config = dict(
    experts_per_token=2,
    moe_layers=[1, 3, 5, 7, 9, 11, 13],
    router_score='softmax',
    balance_loss=0.00319,
    lr_router=0.000718,
    vocab_size=8192,
    norm='rmsnorm',
    norm_eps=1e-06,
    optimizer='soap_variant',
    beta2=0.95,
    batch_tokens=[32768, 65536, 131072, 262144],
    train_tokens=448700000,
    max_steps=4511,
)
Below are experts of layer 3 (counted from 0) of a mixture-of-experts language model. Rows are named router (the router's row for the expert), down (a neuron's output weights, with its number) and show model dimensions 0-111. Each number is 500 + 40 x the weight over its row's rms, rounded and kept within 0 to 999. Numbers have three digits each.
After each expert's rows: a language model's description of what the expert responds to; "comes before" lists some tokens at least twice as common just after its tokens as in all text. This comes from a sample of Wikipedia text that the model never trained on. Tokens count by the router's weight.

# expert 30
router:513549490463528561538519494496508545516433451511463438465456515467494509561402488483496462554426520475406506501488449442452523510445532450501536501481472534431422457466513433468465471435525471495518472493480513473431480511519475523446494518472520495420515570449515471526540473492476513499525522438495435495483521486560491484474478516474
down0:563552508478484529474509484576588524514454527633447489489535440501501412583477475501468455497554481486514501511580473487482510487552494424487493531529489550544517460535542477530499487511452490464499496512584431524449523538499515442499466531534489443536507500490507528388424540500440454523464491455433486451494518501543544538430461504535
down1:472490495545459486509506509529526414438474507562551497533510532539469501461469472512473495445483514568432492505515484477437416492467496497408526513595447511551546500505547493431446496461508529586521543472498575527524525483492479517515537531501458517505411478484504475449462519510498506514554481533515516455615461478566514585473510546444
down2:526455501500519388473512503488615488487552477599544476542471538539504441401535519492479508509490482501495517481488458492522545492453519521517490449570466581515475595555485470493527440492560557516446578487519522529515527482402527473483519456480573499518487492450565515528492480481584514569481388556535487485459480547488517456501498514533
down3:476500544509491506467554459548530463493568512559406450488483505439476531517479503532551471485529576483557504368557515447542500501461505469468517451507459505481526519439543503518479524467558467515490609534526464530529576537489508447515551524511502505457508474548525472480510481532442472563525476505455463451524532481578508538439532442549
down4:460516458454464506490517410527435506535489498477494523538447495485519495586476490502471617478540480421553496469524415453459426548498421574556589465497452447511535520457619483488487516544512465518466547519454543473492492518546512510511494575532523525525499478444596500524443522504469422519543479495489479526446521550439489460524525483439
down5:439489545511459491436458554510460505513542577498477476514450506522484499520457524564504475590633535452506415534505550553433544485554446542450535418413571438491545550507445529479469477513499511601512527517437518453487480542439509408456584526511522484563485529448509487568518469468535527492539512612540460541531488504493488520528545510530
down6:457489510534416470430474524445453472498530532484528572530460501474463539506410544446433467509486473478385504502480476514511588566503507508503469495532455491518505479542475479498505390521500479485569535564517528499495524483517404523562434494535500444467480537459469558509456507546470537527507595510558465435511513495497432505480515445506
down7:459521490465534459496508512509504470499491531521444527472516559493531494534438455556528490496502543525458459501467590476510474504501529466509475489497483569492522479523465558480534460462448548375447428476508469488496459583464493562498475470557614414495511481504490564463509460513504514569567577441488503534516514460445568534502501473462
Description: Sentence-ending periods. Full stops ending sentences or references, including ")." and ".\"", ellipsis dots, ? and !, plus later, again.
comes before: "\n", " The", " He", " In", " It", " She"

# expert 13
router:598495485449531468447548444507534439531518508535450492516523503536512511460483466504576493463572427517464494517484483475470453525506516470477563457450485527507488524485495508443488537505488487530452500438488482467539574558524497587480508438497445429468514480502448526486498470518522452489479487517483485580524505469534498536496502595544
down0:459507529454588563517467513499540440465524565521509475424502532512533496513503495507470490480415477528506423497528492508603486525455505511454515496483487505541527515393496550491484450562515454520545519542453506505523536457472543542511513536437543489432513506439437486504437527560537421509495422473491515476536446489475519513457556492545
down1:557458560495501486538447433490420457485483463492466512495442501534490510501537465500494487531544573524522492428468447487518534560537466524527479481556518538507522495457455385457500572391531475477488523484434574480526488522482503480584475540451401498471485560485434475522505509492469528457454513502487487497508417582494544410468534415489
down2:423479478465438481502517533464501483455561448502478514467503475453473531496564491496506560547539510546547546521496442445460506472515495558523549521529574548524484490427474513463576526509461425491435463478568495508533558468516414553503534451453513488502466528476419513431481467473617524409472545499494447474444496521474428535552569502421
down3:505533499451485456445494479573523531527495511476481551574556475473525540528530538404461493509519518493434526518481512517569471549507399544535527480476513520466493462459543502489505446531471546472587478506494425537468444594489494502457513454509463485548413433480526482446511503568540529424573424453550554466421512497504473479428509478503
down4:500519494531511488473549468463493480546488412531565423537554510461546550489478505538452426566546513506509421503474531500453544517501478452424498508478514473506424456504514489497539430459569550462490487498536511505473508500505467559487498536444581481509557480496533516520495535517471499481534538523461542487542493457541528591523470514502
down5:518491548483450489559532520492539498544515523563516512490473523507513517569429537522472410547484514518506568581535563527563515555474492513456508454428494527510464523474524557465446420465452493515456484423469558483581436507494485525501508479436542568477551466455494478526541563507531509483512436486461502502481449501457543547514510456544
down6:502486529531466512494478501491540513538448480477464520463432499521494550530526514486498510526516521489531465468401541446440460490503548483480482519467493467468487520535545520528550496442490545451456544453457481492566516476529518507519502452488495513405476542540441507528525487482496548531430499466496480570441473404435575450583474557515
down7:545424499490538488579538468516414535478504495489529409509543500491432490534587615452483520529511496468484468465484528523464495528502475497550542514455495532442480525466506479527478470534531528518499487547475486465517582474505468457510520519525519486471447581461477505464487463553508484458522485468508466511476478489511551523487504507436
Description: Place and institution names. Second words of place and institution names such as Boston College, Ipswich Town, Los Angeles Memorial, often in sports tables.
comes before: ",", " |", " (", " and", " in", "'"

# expert 7
router:503458528579522547494562523525494468519521591429524504459452544548538515545469514478522499557479410459477532571493551564530496502511462578537536549526403494500504537513502554498492461494561505474445507548539439552469542485480497494564510546455565501503544498540515587458522591536439471527527479461522511467471446508500580482466529530464
down0:488489485475518455551493501539493550445439550503459532518484437590474482466504440423529505525494518516464504475510524488479546461487511530497492466491534483443429482523461383434484471509532489539564488479517466544466525527552527469558544510449574438602498483455544476526513426555432482475432445606522522474472565562510496561474536506492
down1:482491500491524562510462572598470514479491536560461529539485582495454450517452587537489489494530444512519508532511514509465482544481459486536555366498564477536613509511490460512504511488448464562565551492544522487527471415501520463377527434505505501543475457492502511438494446536500468521510497406483434508439507554428571445504568476458
down2:527484474534563489494520476431468491486546484445526519459478529412456440515481567507486519522427532473566505469452462440520478480510498526527568487516535562397517505512497549538483509502452527531453470502498481454495509529474511461499477479470477549418531486510523534500444463519556505480466518530573566467439550439480522510538467470463
down3:451472467476461473552444540509481492578494519487518514468518470550506531551499512535436519511436496460540512519514480406461519499475455493484515468494519545498476533537517504528535526502473488499478497545545489540515442478531539538507412495494489462493516495427544569513566458531519467478445545592527570527466490575464515540465506498520
down4:551538479557552533514521469408495559417507490456555521456604510558462605556473500497539482497442459541503528490557460521546506526540545412535498546437454497546496476537442460456534478478423476497503496463472486501478456501511494572517455495504443513542487534502478485457444482487570484486462542462447503524450494506513408480480514535512
down5:494519493541440516473474491506441530496574462506497470507447451510526512499490499540473558460545448537481441512513485580492497505555464548511552536543573494494531472513547568530443459481488423484580468525491525536578489457544481514403440487548566509449547535557509537512580485491504541524538490465539491527492504521451484547491431472480
down6:479486461482493498571486508490491530476482433485515428511549440468493436462518578531552518448482582521563517456527464528529525480484488548548525572480476495472457452489519423465517575524529406540550446554499552534487484531489532498543486487488509523475510506408480498469501520473477546491484486465503442478520529481473516443617493470471
down7:506512448497481460477471480526483505471522496491513510491451497545510563491459492505533512543521480445498503477524470511482501539539506511434507480496493584563480427511541495522479467520422529523559508537445548506501488469484543541528544490530521495578508521522565473487532537493513429537543491463486530450499515464526528504502469543599
Description: Function words in narrative. Function words and verbs in running prose: that, to, him, not, because, said, announced, also -ing/-ed endings and dis-pos pieces.
comes before: " the", " to", " a", " that", " his", " it"

# expert 22
router:499483492543497454507444480506467536498503527514507476529500421514540475480478540552499513519547512464505550511495442516504541548478546585539459482540524531515590574433515464494570500490511532485561459523554450568524533553467494447555505507491475494547439522456494476428568447470475496469548479520525482458463558562429465440462494432513
down0:491468473522502533549498495512502503493521565477513484487456570521502465551458469582494554484521506534422485437578452451480516470414398525505516475461511522520550444474541472521536565558507478545497510556485551562532478482477530485505481484464510485544551468507485479466422490582529404561470507542467497457503502489485463528475595428472
down1:441460526535539410493467531578526462462453491433487511492512504457479407598359448494487492458500504482520446488557540527460560496467442529515496600526507549474510498587565440554503556530506559504499494469561510478442485488492487488540474475530445547433520551532480490545427479481465515551492528450487519496528472508504494559549498505502
down2:453518416495463521471558505484532489531512479532456496455416461481570550555575449537472546487500527528463539543457563504497448529553499515476495509482504525479493484469458483502439487530434561528458529489498466456505447542504493466480499542471541488435478507524461539526438464479503519488453512475527512557504449539429520522527455482511
down3:576489517524477530581495548512551499534498566573525426474484450431497500416563461457430484461484523524566569540530480546469532516530441525492531508508486470558531567497546570599462555531538506469523479516501513502528446525482540504480492491497573518498441489530421506437474455569532496473543492509486575533565452565536471484450553534498
down4:473503480500487479446520498485485468504468513523489499497508493562489538515523486533555553456514465581562499528454478468520455476482470464433547423489459500473485505561576534439562509507546472522480470516459467500482458535495491405523511514467521541505548462529483545513502489541485552444518429498555546529484463481470503451480514622487
down5:501514543504482455547530525540415485484493488470472561464454485540527563516550473471474456557489521550497509489478461490498548480440495451447507422494469499515507512554476413539563525522496510476498493604516549480535477484487523458452472483533432513561454474436547541504515495475486528459514470438471532482518554531552487434510536511499
down6:432382484393470504509475538549483475508442481467507530430490526451503493550439417494495521560527515513531531520563478503512515464413474510578554528508506531557488489418475509506504477463510467517579526526544525597590496490439500475474508478513525436472499491485531536491495450498549480466502493473428539529475553486537446534503463527482
down7:433496468501569484532556501493390448446449546540469539525499514531509538580484498536546520501488554576504566488443515520517501547518498436448558626565392483473480474534478506475571510531481416521539530537475474414505495478560529497575547508462497481573609494519521491533552529551511479488543495507511484532457422532500451615544483479516
Description: Generic category nouns. Common category nouns after the or a: family, species, school, ship, model, population, band, in biology and general articles.
comes before: "s", " of", ":", " was", " is", "ing"

# expert 23
router:505471475494573460492520482536444531461477516519424536489470575505515536592458501488451514567553527499547560512522529441498529519510531524512475487451565479453487454508444503490482453509465471490456453512494506508438506499523425461525548458479551488452396479490461490483500419545475535532534520536482573462510580470521467448521591480469
down0:501522449531527478507515454543496491535499467488560481580528523516490522487481459517582480572528494501570501534532475481489561439483592465540516378445519493517453505517482476494559501516524544655532583496498525482541516512506486542454512541439478544522531541506466440506522500418507516467499475530481496530473478497497498449514522462513
down1:514495536487528569442484535489500523577502526537573450505438496416532556482586575505482466573517524563516441506527477537453399448421521489490549538506528522533431555503467421516525544539459518505500489490507517527490613540507549451452501444473500493481517440517556468536497510520534448480442500594483500489552501434454449506463565502497
down2:478550463545464475475530494461472507475560538448488502478541542509479521419507479421580467436512573527519558489527481420563483486554476514460505464539489609506437551465547488452490489446397477518490521515476550506493510541463490487531554521473483497499510509427501516521484522470476503498525504480564521475531457511461520494540552481480
down3:493500442478512543513457539560476588474407544476528458413503481495471545531427478545466558533540481559547507551499523503539430497473477479411497511561528469442417529523504552439463495530512466540500567526530563441428509493474428488495567490573464491493474545479538543545523484532441529536554522497460555522500467503470528513533468472520
down4:553465463485531555542498500497493448424476501548502528512486511489454518504503420455469491549434495429564439542562510486491574488487429538491472435447445545504527503487433472465488525505490480470500434493577435517473490519480467512478479490463507565502547502577476552447537529427473504523537535497485539480618433509532560478504502485549
down5:544481481485476502475503523505502424464487522542519514499529551401520538547507488467409444489511469526495521533464489489493525523514472521429480477444491563489499507486517481473496404500553456500527571512545496396554479564473471581528533513539478512444455531478529484496523542541471501495523422452489564499524551531479491486560490475491
down6:488505512513538512501488482541439483505517595438448510467552437519515503503465429563507543362529450516536469434569550427526467525550478486530511548506557569593454499433564481549513532531503535458472475537477478465446520530446468436502516480509532469528489435547578503494528522498522511453441498416535502434531524560456545514479550514484
down7:549591452476557571519532521490527416470440544529525530474508494557479483486404454462545463491531486507532506453499537443515556477443497468537559531581459542606445600503487518450533491468464494483517539430476526510492541498493459500494528475473542443507517503523535508496419493502487524423482496465502451510474488497544482482534579506477
Description: Colons and US/UK names. Colons after infobox field labels, and country words like United, States, US, USA, UK, e.g. Province: Transvaal, UK dub.
comes before: " ", " States", " Kingdom", "3", " A", " Animali"

# expert 14
router:385494457487487503489490492490494497418569477443591503449549471532507557544532501552464485517567501509458456505564520488474485462477544468449558558461534516536481468501522538567549559446483517446500463516544483476502489446460499468517455439504476505536391468466547497544529519513494471565445567404475483510439445455520461538515520505467
down0:489511460491448528467465425532495559449502487478458467493536493482479560450479469498475497525520551541464455515457555510487538516471549458570467491466496476433465552509479461529530418521491471519523510497543434514505514514518439502506513590497501550453493492418553509490455471458480507547475483477574470527533485429573467463522460514548
down1:516511491610473533540427514490429498466467481469477509443541522517521487513544489581477369555478463499521509539507499477550553523455426585429497513508466448490494526500545565466464556563509467494568543444500462449525537486573431519473488467464485414531461522486543538489526451524431559485541436469518444565425508547479527439505525508477
down2:567525510532559540440402511459444510507489464554441507484461496466545492431519503542508490505490492468546547477514500500533489492488436482591505556523554485517438464554523480530498515452468504566476525446512492540515457473556513454517537504540572528483524543533438515472543560531529471494476433518515500469591497490539437468511535493505
down3:505459557480613507461450465458442484502500487472528515488511498522521545458494532525569495508464464508537459486550517504522581458638445478533563576526576562446490529505476519536489522504441543447482501485429439477521497507495551515468492576516560482529528464494486487556484475480513516475542549522497585490503503546511489491484423464558
down4:524500438569525532560503539505489483527498490506547571521532491421548455568524464505488553550487550458519490536507558548525461461485428445484506469503549536493524441437574523504439561509465492583543538458505522484456460406450481516488512515468536526411476451544558503518425475507593448584441517452542519596556451473523448476589561450514
down5:439464550444496460476371529495494486471487458543441521573477453449490518577485495515587490513477522479518481431492518408510487485564561632500586548476525444547583519432464490542553519393484529508560473473473490448446470542494424498506544484522498536548401452497481521460503468486469500502538534516480462507575512514501541518499474513499
down6:536487537476450501558531475520491488459585489509492472486497468536487543409490548490547452501523577479543436540470531498540484455517502524567510504496458502564494515507525396537518532469492575504479451474497529450472538525548542525521504506452485462467470482441490517541496533533445564413462495528542528415526519479550461523476538544433
down7:515530471535497539430475485509502490550493458497513464494509565478538478471510452441516411526527508467586493499451514475444545511515571565544435558491503482495527507479522440480515582540531468434484539557531534478475465509476460510431460531436486453494410544498494531473566444482497548562523519487506526507540548493452566490476486504527
Description: Table cell separators. Pipe characters separating table cells, plus semicolons and closing parentheses in lists, e.g. Ranking | As of, Scholz; Georg.
comes before: " ", "\n", " —", " W", " L", " Candidate"

# expert 6
router:451503504519474472555470507432500478548521477501452514512520503458442473535506438489475482441491513501529517573494526523589502440511502449508544524542527583453510526502479502497544518538485523495588489523523495468462507534534530461489492472491535539498545510451559525539538503528449462411483548513499530569487499536474496500550429501501
down0:459545488595484488549456559495500540479488512476475455523447514479507512471580506535520484522556554500456470457486532433466441480500449450528480509472541410544517540460467487485502512525465527486571536490562481544512452490437525466459578444474441459501472491473502507521487449495440498463521473457510487535484455490489527448439543575530
down1:489492448521501506528484552495575528566518458482441454466511492554458515483502472465515544530578488486513530514404486522409495562484557474431493487447565472527473478483579498509471476480476559454537465479485543542471473475508512584505448465541521459539498435470468456525494503555526522458528462518577550452583431544505459411509454552550
down2:549545425513456507472425546523440486490517425516466541441416522442544467517466466503530555404599498546457498486531505497532518461499433491544537550541488526527471541521538485520508442537506494527535536444515503568552473522610561517572573568477540486540543497476566472521478536459445524494535524519519491516469541581544557509490518460441
down3:525513492567479435466540544495509518364511420520499495513474603504419498492493522515527490472566510417470525567528498487565447571434491506470526483520503496489488457519505530533518511495532510574527484440510527451641544537473539495482479547563547504471432464463519479520470506489442517531466472477571429503470538550492464490490457545517
down4:463454449523497441514530481516407471552514484503481522517517487472468560518538525424499443454512544578476536458499435532545497460442549497468494500499486521457476536539500537476484501441506488398472540510477549486513532482424496516487453414511534465519471466516407491534538444455551485531511441495488442555488410518512562508547559564514
down5:467443528555517453485514490466547486473473539508432521522471477441520439471494503414507517477540565460525447570454563473485569513502515527399568535458528476477496446486555472506481475505516512517532537554500490486492546492498488430541548486431425493505563473434472497506534481432528547436479500444498406515425583505501493490513585500366
down6:462508509571491503505581522523532460493501539475494521519489487482496523516395544532471505558557506493477501514384588525485500445527470498500505482531567523470488528522488561521518460458515431486497510414477523472467406552448497509463482496544470478471521477551461496523490579483519515460463485552513527486587501474487509448459552485601
down7:553485478511533433537580527490570431437544479479463477437524545497429546478492511480542604521475550452432508448446501568527495590560537511544552480524524530555543573432556473532508520461485488456490485512428498480490454503451466571509500602483498544531542566464556541491492514528556538456561489485515505471465517433496546570467518454393
Description: Commas and clause links. Commas, above all in number lists and after dates or introductory phrases, plus clause connectives such as but, however, while, then.
comes before: " and", " the", " which", " but", " he", " a"

# expert 8
router:443491516551529483526474488498473490527548464484432499523506460513469496517595517529462486526459533486416553475516511408507548498523466520544503525484434570445486507543538446538531516545514462512541504549503508437480463404443435497476528484565491543480489495489511514515523551514536502498583472515506533485547500539494435420444529498433
down0:494534611517536484459406558433438551524469497515483477520555500516473539505600497522446462515474568516499524499481523450459484497533418499480416469520498446522569454543457524529528471522519488513547497476512455528499449534528523494526426472514437557442449385511463556557472455519592544477464499510473485504468432500452521496522440526474
down1:490526452540506445502508529508538495475544601517563496476524421468496466505511559518494484502577472476553555501551542426539517541560560538471452456468499603498529506407521536481560508427562489434496435450545551498494553528504539471460493485436485568524448479486511536482516448517450542527516453533425566529502449454470483571458478526480
down2:486506522526447466502480477498514506503557502514450503453482500531478524464541522472488500423471512432504536483448502463533551564504527462422479535442452465511497499482515530464474468460576547485559538475543546522535500514493549440465500498455488497540490506520532511417487470427523587515531578476480467497451517488506501539435489532584
down3:543478390468494564608460509417480506532512487525530488485553447454487496535522467462502530496441464541482487454461481527453541579543514467508515502477508562496491522435456449481517480514459530554496503495409560507487469499473476449548518552493563513461430416472520476481542492496440467504550498460506508522486439552462473584496454527476
down4:465497447524465527525433506503460516553486457467453498496441475439486458439468565488508555466509539556580502528513462482526568490533465442535565503476490473521492465474507531526525482529523529478509460534469550576505478525472437429537521464452494520530502412534473530498507502551531522496563410464490509443531514539517496503523442533537
down5:484485456467513495491441553540581527548483552511487463491476500441473562512548518551500418499485506513543588507486484528512492501595577492530500491478472467542515461489465490541445590470493450477512490496499516487467482492609497517464550574458518558515448461496558527524483480518453471462514485449528609435466482452495493450472571527514
down6:552517506502536611510564463483560495563455503430513559451489479489527463518494523576493469643492428515503550508547501525573478520525471528467507524427444528452531464468537557476452529453573491451521512491505477453504482547460520518477473551573493547499518522495575513477479522506488488455573545456441561488504520504495553528501515529504
down7:424528494483437562509481528500498488504477404510474584489531506456507545501604510520512494448509524505484456529471502480514472522462505562481535432476518453418484524511541491462418467490483494489478496503556570534520481509555454529479455463483449532548449538527511462554493532517484599469490529435570506488533572510535545579504495472459
Description: Apostrophes, brackets, digits. Possessive apostrophes before s, opening parentheses and quotes, spaces and leading digits in tables, e.g. earth's, Britain's, (1909.
comes before: "s", "9", "–", "t", "born", "S"

# expert 0
router:407442412536498504541538511486438464513544475524436474486484510485523403560438557523492620532459444475463465521473508492499493485456477483528472539587494456461488432539515488501513482387481489541448518501505504515488531501456545427462547572466506531543544480539528467493545482535477496514462511534517572481515540489441559455551509479517
down0:543608491466484506474461421516502610542550476536539514503500546461483517521449504574577547510463485528446522499471481530485518476515453522485513507415520479554515480477533465517445495578534522409577529525534499530474504395506511433495464495506526516527490495505432489434445492464531514495506497493539498526517468491566606494511495469568
down1:488536488499531484501519436522437412574509464543471531453457540557557497514508576588501463508476482525532537465472460476494511555508482564485468491552507520500505468476541534511515444519542501465544561487450542520524523569467482507511542491435514426455524465516498549443513515502589549459517565513498543498413499496451474496507555417526
down2:535456485471571501555530456474492503504504574546452523489561541492496460572483601515549511520446525471520464509515525478495484566500454514492509454477507501444496504548508468443506558451492541490513474496488515562484486517430503456538542423419510496523494492477494574461453572585513463487536497418466535414521542426522494540516454429510
down3:443500535457528542522459536514441553499450503542505466487524493461499463513573480536501440489497549390441462480474552481496521494441502538487510519469503554474499542564500591451474454524457464559451578500526581578396428474478516472404437490454496558551498477502448473465576541501470468550494486548542463470519503545533477549551481558495
down4:427435512471542472509554560481538478447517448456482505506531569466475522475502485515493556554553575443519525424515546398496504562482550520417496477481477448496421476585484496500483413487522501501529527468498483482513572521508483502469494467481523493537526518455527484595541550465435453454480540529478492478466499502576462475517477536408
down5:495508526484544537484543531570540463489518459500507499526431586523540548458487626548536515482517418423510471561509428453504496477485459489577609551511563557544528463549492495551448473609484515514443481402533475500483504445504513516504483499459468447493463491506472531495496572481513469541531511452495560540536530497489535447524538474457
down6:548529540510432492553512452541475377544537520486486528506443511523474511517452484492523468578502459530544516456430491444481532377483522499493474503506576503466479467478534578406498442511530495536516532511540533506472422521501488575469441456451487563478518459528504499483532522506415440536553509420471462489497500576541463493472558557536
down7:470584483543534485515462430488516494469517483451490430494529552524501523452441476528467512494503521527496494484544498453466463570505409527486537483522516520468456587438538497556392433504514508497536509542571543526544503541528513487442488474521482475487518538515414563531565440495493473528514465533525532530510499601556551515536555618603
Description: Verbs after the subject. Auxiliary and copular verbs and the words right after them, such as is, was, be, has, and the "a" in "is a".
comes before: " a", " to", " in", " the", " by", " an"

# expert 1
router:448548459546469528526460538510511533483500519433552476456465493466469499500535512528501464479569569481575542423524506504559469512505481476493519428531470540545445588467467477500521501492508568433558486515538498567510477478545494472464514540536489507487488490535527464521540463488466543537455456520448511523542496508543448467569482498482
down0:458579440498488435481467461521384493455481545543544503474509502441484512484582510513530525532490433456564389511489512493491474485482529501492420536461575523493538605505550521528481506504455520541469489541535509470528440514560439491558502460556464439460450490511508534484450489559521458520486443531491454475557458498512462535540521490533
down1:533584467450498558441497493480492500561494503521432525501515503530472555470503468537494513425527532485519428506507482485506497484501619444445527451530491450593475512485519432485469475547479385495554486430530474481472577533490530445489500492497468532589572512498456557474484486497496448516518486550524370450522539546501454536499504547486
down2:548502476516467469585585425542499436444511563417520494491510487517517600492489488490518485509523554471468444543470511405450486429516515474502525493516539577517460519471501426490522564480448485547514521436485487537614478490558447568529537552512463478490509500482554517470491556473465545550480448540479502550537520462494474532512472508537
down3:476485544470545509517494511548456506466551454443506513571498537477542501523510490460490481575519486472497527476457446507537443503426459438488505569593473430529514503396418433493517517442513543541529530547489473442453497407465444569570474489498513545451504499521484510466501464514473594477572541495522427539502542465471611484523479445472
down4:532486481452497529456521534480518473506421490480512512433506515468447523484567457503483488512497483448574531489546519549570480538472479540496451558496487482535486521484551478511508504523536451538519482521557538545503532514473518485457526497488512500434525484520483512476506501528508527468498459523535600572521496488555517490456491496590
down5:428524446432468432573504528511514476485484438508489501482548527489473476488476463503473484552441499504525524544525504592431491483439483513509497530529525452496409462527457493538513513518529479499482541449424503465420488453544472492485529506476605446486457498510447444524463543532477527554550525481549495486516509554461535522479519499516
down6:493528504516546536480493472470508517539495490468489536471424471526519480552541524586584514528471475483429436461498447411462478512549498476496538498465520553528494554449409480507558522458497435499509488510500493535514537459507529496542481519492469455492592556427495553511476506451504467461455459551435439553489468508540526478559581477536
down7:496506491450486517506536495451567443488516487503542533572491453483555463468522562528456477435538506533506489468501549451536472505475558469549475497543504557533453465479479534539514447578409495442486512534544517512538513472513468517469494449490516465531548490529502484519489486501462484542541555516469496475439574470516511514543492383516
Description: Table row starts. Pipe or space opening a new Markdown table row after a line break, often in election results, sports or filmography tables; also heading equals signs.
comes before: " ", "|", " \"", " Year", "---|---|---|---|", " Party"

# expert 15
router:518517487516462539544444479527463435467544489479476415538529446446483519438534517501500528576438482507547515509555575458503495434569400421429481487468494559495491476516475462480538453592432550555434407464479459436537509496544485455606486431517467547518456555519549514553517524506533481495523460570470548471527485520547496484455531453462
down0:453496539529518552530521486517517478534488553612425530487439456530435519553572500440514440496546479575456435457518530521487486505451522544504484553541491485534501429506544463541500453512485459529506414494472481457463501553484527496460478459392492541514459505454510464542539477485449425466400527481444537593454474491466531441502456500517
down1:554536507545532526567515516471473486442526517425556492498505565529560409485484426455483534514525475531457486489469435468509505497493582484574423518541566511471543477512517513498498496532516451459470485560574466521459446456477533492477491605530508464560440495535489515440603533612568414520458492503506453501514514550511485575493489471399
down2:561497510509498479462504547500462540543540459470494550553628506520515507490526547468440457570509489532467542504503498476482548509517473502538529454527440491534502435462496485530442562527500554519500453480542542507509452447489467538461492480456428550508480500570447513513488443421447578538489489494464462512486473518579502517464565434533
down3:532578527570460480484460518573529405437498492490458569577486506496544516495541481477463483435552525485434487484493508505527432494548480506448599499437475500516535505552504595531433511526489535520512382452511509531482489463560475508509585530493465485491482528474497487537499548504462466506501510493487456548479555465485598512540554531520
down4:441489426529487507481563493505490485500528473482560508493528569570397459504488529528506480535474473525459534427497527505534503447590461553514501470562470512532488447563544414608572467532429420475522445532478533519502569474514515510482488481500542472471486508484443530478538492503475542489522575510574473494487480583532523504494562473450
down5:435526557484542467507543457490469568579536505414461536502546474486469494488447557485528457491491529522577449530549527510453563536433553492473444504536515467487503502450471528499450519485523525484468508542510580492482599413506559503480522514387512475501532491477511510430490563464477501580550524544462516446505442530482533537487502498456
down6:506492468500495550514549508534402569469474501408512578476478486476571540482560546540512507409502543500558483530580498529477535457473546493525517542481497503572491546529527461492442522466567508487480463569506510540447476573525525431498513520474543473517541456478472544495548514514494423468478468487532475428550515549509516586491525469481
down7:492452538499539551547495513503495497490568494499453518569468535494527462466425547547554488476526492472500508442502528529453465537500557522469531465514577468422508480497458504486498427475499468560532466546472465497507479448540484457447537489594374524460496445548536507499557506466387488418479444460451617484432567465523391565524494507490
Description: Prepositions and sentence openers. Prepositions in, on, at, during, especially before dates or places, and sentence-initial The, In, On.
comes before: " the", " ", " a", " his", " April", " January"

# expert 19
router:445503529555518490557506475451459489493485462582485508567465475504517488543521436436483478524489511537503544567497482496427473560443504525506466462524512565495539542516445403478488468455491487519512521529541511454563486460564513489513496450496444529496445469502470473422541595518541435464492506451503574576544454517515456573496565509503
down0:550569505479411497521491486485480542494433567491603489479537534505514421431493498515481466479458517519532449517485497524500522519517544501456497545511569514525465531469508529494509507555519404466533379529585505545549499453455518518463537488499507500423462559418551509546493424450429473469456496511479478551574544497460466485503534464473
down1:473528465482461439471452529494491531520494501497534536490498528515494509499396512508499449507464575437489471510535486495515540487443496488505439450477513488470554537521510518494439539509525475555535481579456482421502490519559513468523508509568537503439451492414474478457478497499479499452492487477521539430551490525512494480540542601478
down2:521560515487562506514556446577491434535524493438484469447477482563493449441551460580506503530488508664471517543473429498516537494509435535533567435539499480455437567539479488525543532447498503502516503522516505447486569515507526511454566563485505516584459526484476532533506519461477513513562528432504567520521470509519521503511504475508
down3:478507382450424498490511431473456477538569468479597503524470482546512462454527503474495485484499521465517498513473431425522468478483491517497459511525614435539525515496474521507457522464511466525469475478517477493505470481493500540526529417448486442535437476537538513510536414472510540583483566442465472507517454441492527506479455522435
down4:497619511498513522476530525530531521489486527468495539525490476530498486457538493581510462528457490498485552518636513488602518447457439483513552465472504558542548461456487540451573489477484558474491498519522423490388389516476425491448442417514580553462511548505546551454482499492569479476597455481536497519475514454512496469499506517518
down5:479534595496514480555476533488587494557492501528504500499519545527448506518530528513517443457472561472445500477496491526528533539492528535575563539486525545510526526528482514463520516481470471491519518400540526498516549543485455474506536480464566423516536499430539475516500614546457567488529429498499418539449551515463532501482416470507
down6:491443528499504520462486511521492573511455486526529501494573495457471548461555548495516545510510467469414446459533502465409497515480520573503457504459504477490475494541491439554559487521415536463511470584516509564538486539544455542483543459542559563509433510598538518505494592443449517477483545430471470530520547470489434455451470524453
down7:510438473534607467495535440482535540458543524489529483468443519483531570473401417451508460558497502478459483614551508530533526523493510557426483559573533491480537550512512518467554504481487532528491529550526492494499437498496507570487484451490444484556478468475584463476495446480483498513472547452584578556549475450416485424481544474556
Description: Table dividers, section words. Markdown table divider runs like ---|---| under header rows, plus section words such as History, information, career, Date.
comes before: "---|---|---|---|", "\n", " of", "==", ":", " =="